config.toml
num_hidden_layers = 13
hidden_size = 96
n_experts = 80
experts_per_token = 4
d_expert = 32
d_shared_expert = 0
hidden_act = "geglu"
moe_layers = [1, 2, 3, 4, 5, 6, 7, 8, 9, 10, 11, 12]
router_score = "softmax"
normalize_top_k = true
routed_scale = 2.0
balance_loss = 0.000584
balance_bias = true
router_noise = 0.05
init_std_router = 0.0108
lr_router = 0.00142
vocab_size = 16384
norm = "rmsnorm"
norm_eps = 1e-05
tie_word_embeddings = true
optimizer = "soap_variant"
learning_rate = 0.00411
beta1 = 0.95
beta2 = 0.95
max_grad_norm = 2.0
batch_tokens = [16384, 32768, 65536]
max_seq_len = 256
train_tokens = 268600000
max_steps = 7378
dataset = "wikipedia_en"
Below are experts of layer 7 (counted from 0) of a mixture-of-experts language model. Rows are named router (the router's row for the expert) and show model dimensions 0-95. Each number is 200 + 20 x the weight over its row's rms, rounded and kept within 0 to 999.
Before each expert's rows: "gets" lists some tokens that make up at least twice as much of what it gets as of all text. This comes from a sample of Wikipedia text that the model never trained on. Tokens count by the router's weight.

# expert 62
gets: " M", " K", " B", " P", " C", " D"
router,241,177,173,215,171,205,203,212,210,181,200,191,203,239,171,176,229,180,207,213,210,212,169,198,195,216,187,206,227,198,202,239,207,216,194,211,176,193,200,196,240,165,213,194,206,188,186,201,230,187,241,203,214,204,207,199,188,215,171,185,207,206,186,205,214,185,196,248,176,149,210,218,187,241,225,220,211,190,208,232,195,202,185,191,205,200,234,186,183,168,207,196,216,162,210,224

# expert 56
gets: "°", "′", " km", " (", "°N", " ft"
router,205,181,204,194,243,191,196,198,207,205,186,262,191,214,178,207,195,209,217,210,171,238,221,244,227,189,182,153,208,205,168,215,161,214,183,197,234,196,201,228,168,189,198,162,213,185,196,191,205,195,211,206,209,202,206,187,213,168,194,196,228,204,168,196,195,195,202,207,197,208,194,200,207,221,244,201,218,215,229,227,211,224,171,228,211,193,184,207,215,192,198,214,191,186,241,220

# expert 73
gets: " of", " in", " at", " on", " from", " for"
router,209,178,187,220,233,182,197,189,177,204,227,173,189,195,197,194,213,198,197,229,204,183,222,192,210,207,223,207,228,194,201,176,177,220,203,186,241,199,226,165,189,222,195,222,202,177,197,187,170,209,178,212,160,226,176,177,211,198,187,190,225,193,229,196,198,220,217,232,182,200,208,191,199,184,142,169,190,231,199,227,213,180,178,178,229,197,215,221,182,199,216,203,167,151,216,209

# expert 19
gets: "a", "i", "o", "an", "u", "ia"
router,204,210,190,144,205,242,183,192,196,241,169,161,230,190,234,209,191,213,242,197,235,245,230,222,193,183,207,185,195,194,195,208,222,198,192,182,177,160,224,180,204,213,177,230,221,218,161,182,199,193,198,225,225,175,186,188,212,209,184,195,200,184,210,219,197,210,210,204,192,214,213,183,232,206,189,186,218,223,227,196,173,200,216,199,206,182,188,181,213,212,180,207,212,196,182,213

# expert 66
gets: "1", "2", ")", "T", "0", "O"
router,212,200,188,165,170,201,209,214,215,189,212,232,188,210,202,208,223,179,207,217,207,219,200,214,227,241,247,194,206,197,167,217,207,208,216,186,184,188,193,197,193,192,159,184,179,174,187,210,200,190,197,207,214,187,202,217,222,183,174,182,202,186,197,233,217,209,205,212,148,198,213,215,209,245,231,238,193,232,225,219,203,216,203,164,213,230,218,223,233,197,170,230,201,182,198,219

# expert 30
gets: " to", " but", " also", " was", "ly", " not"
router,186,230,202,195,213,215,202,207,211,189,186,218,257,221,202,195,173,229,245,196,181,163,219,177,222,181,209,216,235,214,194,168,203,176,224,192,172,226,205,159,170,207,225,194,171,206,193,222,231,198,159,178,201,169,180,195,180,193,195,172,203,202,175,210,218,218,182,168,204,214,216,205,197,182,187,194,186,216,172,210,216,192,189,185,217,209,190,192,200,218,199,188,210,223,188,240

# expert 63
gets: " |", "|", ";", " /", "===", ".;"
router,233,229,174,226,229,214,225,178,183,206,157,204,183,205,242,205,199,158,175,176,218,217,177,200,225,219,217,232,184,198,189,169,186,170,212,188,198,190,188,160,223,212,168,198,205,230,205,219,193,199,206,221,229,181,177,179,213,184,208,195,194,197,202,187,206,243,206,175,222,220,196,188,200,182,204,198,214,197,202,192,209,188,172,174,223,201,170,184,189,179,169,181,175,218,203,169

# expert 68
gets: " as", " by", " of", " with", " for", " in"
router,209,178,241,198,215,190,190,179,218,205,237,166,238,217,193,198,246,196,202,196,182,187,183,191,216,199,202,206,243,187,212,186,200,200,223,192,207,211,169,161,188,150,197,197,218,213,200,208,175,178,193,159,177,214,199,162,244,181,170,182,198,179,202,218,205,193,204,210,210,220,216,185,203,177,169,184,153,213,190,189,214,178,219,205,206,197,201,216,187,213,173,211,190,171,211,203

# expert 18
gets: " ", "19", "20", "18", " (", "–"
router,231,237,179,216,218,178,211,195,210,181,203,220,201,183,197,165,199,181,183,196,214,193,183,227,216,197,173,199,239,193,208,202,198,216,170,234,169,174,226,219,180,192,225,170,180,225,187,179,184,254,179,213,163,171,188,207,179,210,222,188,218,214,200,221,181,198,214,209,198,222,205,209,190,188,198,201,219,194,175,183,194,238,223,183,230,169,216,210,179,201,166,210,228,178,208,186

# expert 75
gets: "h", "r", "b", "l", "c", "k"
router,210,192,194,213,199,216,177,213,171,202,195,161,233,195,198,172,191,174,172,223,231,215,165,192,186,138,188,253,193,200,201,202,196,189,168,204,194,207,227,228,202,219,231,194,188,233,247,209,183,200,214,188,208,204,230,192,214,197,200,212,203,207,234,210,205,186,199,219,196,189,208,184,174,193,178,226,226,176,185,179,182,173,208,228,168,219,202,219,226,195,178,186,210,193,209,195

# expert 64
gets: "m", "b", "k", "f", "p", "t"
router,175,182,193,209,167,217,184,180,160,201,188,187,211,204,191,168,226,162,161,203,227,213,183,204,166,168,224,224,201,215,199,197,213,224,162,190,193,180,203,221,241,210,177,186,196,195,200,226,183,192,194,173,227,200,222,229,192,202,195,194,195,202,209,240,249,226,215,221,216,177,193,184,201,235,199,209,192,196,163,223,222,212,217,210,182,231,226,222,211,187,201,180,208,190,202,210

# expert 44
gets: "-", "\n", ":", "\n\n", "Personal", " In"
router,190,181,210,209,217,187,216,195,224,213,199,236,181,223,184,206,213,180,188,211,186,184,191,214,218,193,207,212,185,215,167,223,169,219,168,183,201,216,197,231,184,186,228,233,229,249,230,192,223,209,205,239,203,209,177,183,206,174,224,210,201,214,221,218,176,174,236,163,203,227,186,198,247,231,218,216,154,208,218,208,203,184,191,221,203,219,199,225,211,197,214,190,213,183,213,204

# expert 7
gets: " the", "'s", " The", " his", "The", " her"
router,191,214,189,154,194,173,208,180,206,203,227,215,187,185,177,208,208,189,178,213,202,171,166,216,204,208,171,213,163,229,208,179,178,177,190,193,244,180,192,216,192,224,179,232,227,208,176,209,165,210,211,217,232,187,219,199,233,177,221,159,207,210,231,212,182,203,185,238,187,219,225,223,221,183,203,188,216,179,188,213,172,193,188,171,191,207,183,172,167,211,208,189,205,206,191,191

# expert 55
gets: ".\n\n", ".", "==\n", "\n\n", "==\n\n", " on"
router,213,210,222,210,242,234,210,190,211,219,212,220,224,202,190,218,252,240,199,192,198,202,188,174,208,201,214,215,210,229,196,188,224,203,200,231,228,219,229,211,173,161,206,199,226,173,182,177,178,198,214,163,166,185,263,191,178,167,180,192,218,220,183,176,222,178,192,191,213,203,194,214,208,191,209,178,196,187,187,198,214,202,210,204,193,181,217,184,169,223,199,207,193,210,225,211

# expert 71
gets: " |", ":", ";", " -", ")", "-"
router,219,184,190,226,219,192,199,196,177,211,180,193,174,236,187,177,148,179,201,204,198,216,185,216,225,221,207,168,192,220,212,153,211,196,191,173,208,181,187,168,195,205,197,185,239,258,207,204,182,206,153,209,194,207,204,204,196,240,195,181,196,210,164,228,185,211,205,240,202,230,190,196,194,198,196,194,218,191,182,212,217,210,206,162,215,193,203,214,195,170,208,211,182,221,171,186

# expert 13
gets: " A", " B", " E", " U", " S", " C"
router,194,191,172,145,234,185,188,193,224,185,174,206,192,220,194,179,196,207,232,186,196,189,192,195,215,202,186,173,210,208,169,210,181,218,186,210,206,191,213,210,213,163,177,182,235,180,222,167,215,176,217,187,179,203,186,225,232,182,205,217,214,236,199,202,212,204,196,226,159,184,186,183,245,222,213,193,206,198,178,254,216,192,200,214,187,202,231,196,206,177,180,188,186,216,233,185

# expert 41
gets: " (", " \"", " =\n\n", "(", "/", "\n\n"
router,173,219,186,211,207,209,208,236,207,218,250,245,189,198,174,186,196,185,180,196,172,231,165,201,223,228,215,184,207,199,218,181,215,196,191,184,156,174,165,222,184,202,197,180,205,208,155,175,213,211,230,181,174,197,202,190,209,186,178,179,204,230,202,171,228,200,194,229,206,198,198,228,201,179,223,203,196,202,241,212,208,198,186,220,202,164,201,205,161,195,182,187,188,204,203,212

# expert 54
gets: " |", ";", " —;", " -", " /", " –;"
router,225,179,190,204,210,192,241,205,163,225,162,180,197,206,209,175,184,183,193,181,209,234,189,198,222,225,191,224,232,216,183,182,206,197,220,201,180,176,189,162,204,233,169,180,205,211,237,191,213,193,187,232,240,218,185,191,235,241,225,207,211,193,187,212,202,221,201,187,208,180,205,182,232,176,222,192,200,191,205,178,208,210,159,187,212,183,183,205,219,177,188,214,182,233,186,185

# expert 5
gets: " the", " of", " that", " his", " this", " The"
router,215,200,192,206,226,177,195,182,213,216,219,214,251,156,184,221,209,188,204,198,190,178,189,196,199,199,197,228,186,208,207,188,177,207,185,195,229,227,197,160,183,236,205,238,237,171,198,189,218,174,196,228,220,199,228,190,213,219,209,168,226,197,216,210,210,222,190,221,193,228,209,223,221,172,158,219,227,193,170,209,210,241,201,182,220,215,175,194,182,217,188,176,216,208,212,211

# expert 51
gets: "==", " \"", "===", " (", "|", "===="
router,221,191,181,212,214,202,205,232,221,229,235,246,184,195,190,216,221,183,189,201,198,180,155,183,218,209,193,201,206,173,192,168,183,224,226,222,175,214,191,180,196,203,188,210,201,242,167,166,218,202,220,210,183,202,202,176,231,218,213,188,198,217,221,180,206,184,176,209,193,221,197,212,181,187,213,210,186,203,215,225,175,213,168,184,234,168,235,194,217,191,230,207,202,239,225,180

# expert 65
gets: " c", " d", " f", " b", " p", " s"
router,199,195,212,205,173,180,198,212,220,230,197,235,190,176,197,218,175,212,189,196,210,186,175,191,214,143,194,228,209,215,178,213,202,180,153,231,193,174,213,222,204,215,168,187,174,206,237,186,208,171,214,195,187,205,208,202,170,195,179,208,187,205,181,167,198,178,185,168,195,151,198,205,193,166,186,174,164,168,208,235,211,188,187,207,193,194,192,214,186,200,216,194,218,195,224,166

# expert 77
gets: "ing", "ed", "al", "ic", "ation", "ive"
router,183,214,218,204,209,192,164,202,176,210,185,231,205,175,212,205,224,212,234,210,217,224,196,210,161,232,184,184,190,210,194,199,208,205,235,196,240,224,208,190,204,227,208,210,220,192,237,207,194,243,199,199,205,217,216,205,224,187,186,161,197,208,218,223,177,230,173,222,207,216,204,195,203,191,170,227,187,221,217,188,223,170,212,174,235,182,214,186,235,208,175,210,194,227,154,208

# expert 58
gets: " the", " United", "'s", " National", " World", " The"
router,223,207,153,182,183,164,197,188,170,204,228,202,201,201,178,206,183,174,190,193,204,179,168,204,214,225,190,197,206,234,217,209,210,190,216,158,233,160,187,169,227,209,198,215,251,196,226,204,193,184,200,210,174,169,221,220,220,213,210,186,207,211,203,194,210,215,181,228,183,210,194,245,213,202,219,213,227,191,182,169,208,210,191,200,166,204,183,209,167,210,187,176,188,168,204,215

# expert 34
gets: "1", "2", "3", "4", "6", "5"
router,201,197,172,210,176,192,159,210,209,185,201,207,179,174,215,196,225,187,220,174,224,181,179,225,238,222,179,201,186,172,239,151,193,209,219,209,199,186,205,194,208,172,197,219,164,204,236,191,186,187,214,169,185,236,163,222,191,206,218,230,230,194,207,214,197,221,211,197,203,220,178,170,163,220,194,215,213,194,193,198,158,213,201,195,224,197,198,210,196,196,156,222,206,216,204,198

# expert 31
gets: " which", " that", " it", " who", " It", " he"
router,186,213,206,193,211,219,236,200,208,188,215,234,212,207,204,200,158,185,213,196,177,190,223,195,207,179,212,225,186,184,172,178,225,187,165,198,190,223,181,182,172,182,213,216,195,178,179,177,205,195,175,182,215,226,187,196,153,178,169,200,204,186,192,201,237,216,197,205,215,233,210,244,220,173,164,192,160,179,164,210,184,202,191,200,174,236,179,220,195,202,222,174,209,214,199,194

# expert 9
gets: "20", " ", "19", "–", "18", "17"
router,172,185,175,194,215,181,229,188,197,175,186,196,178,172,205,196,229,187,164,185,219,181,170,211,204,198,194,178,216,208,220,213,199,220,190,215,180,184,216,210,176,185,217,198,203,221,180,190,221,241,188,211,198,145,189,193,213,237,220,208,209,205,188,217,180,198,179,209,213,185,185,166,184,210,212,204,220,205,183,179,218,227,233,173,245,197,221,216,171,192,185,243,164,184,218,175

# expert 22
gets: "0", "1", "2", "5", "3", "4"
router,209,190,217,203,171,215,182,212,197,188,194,225,189,183,230,247,227,204,223,215,197,179,237,234,246,168,186,177,205,196,199,182,174,222,206,193,215,198,235,222,171,223,170,178,180,188,228,195,182,164,182,203,204,224,183,215,240,205,203,208,228,186,168,226,189,223,211,185,198,197,173,175,177,215,214,223,211,211,200,239,199,214,198,207,198,216,174,197,198,207,188,193,172,186,221,191

# expert 42
gets: "in", "i", "en", "it", "o", "e"
router,193,180,229,187,164,237,177,209,157,222,178,190,203,192,250,197,193,180,215,186,199,201,195,170,208,164,184,223,193,205,209,196,190,233,194,180,183,209,204,223,223,208,191,206,209,233,230,176,193,215,193,186,175,188,207,216,164,223,180,182,165,208,203,217,209,220,194,223,184,217,205,189,215,184,159,186,194,222,242,211,239,166,215,214,209,211,190,208,235,202,171,185,205,211,214,195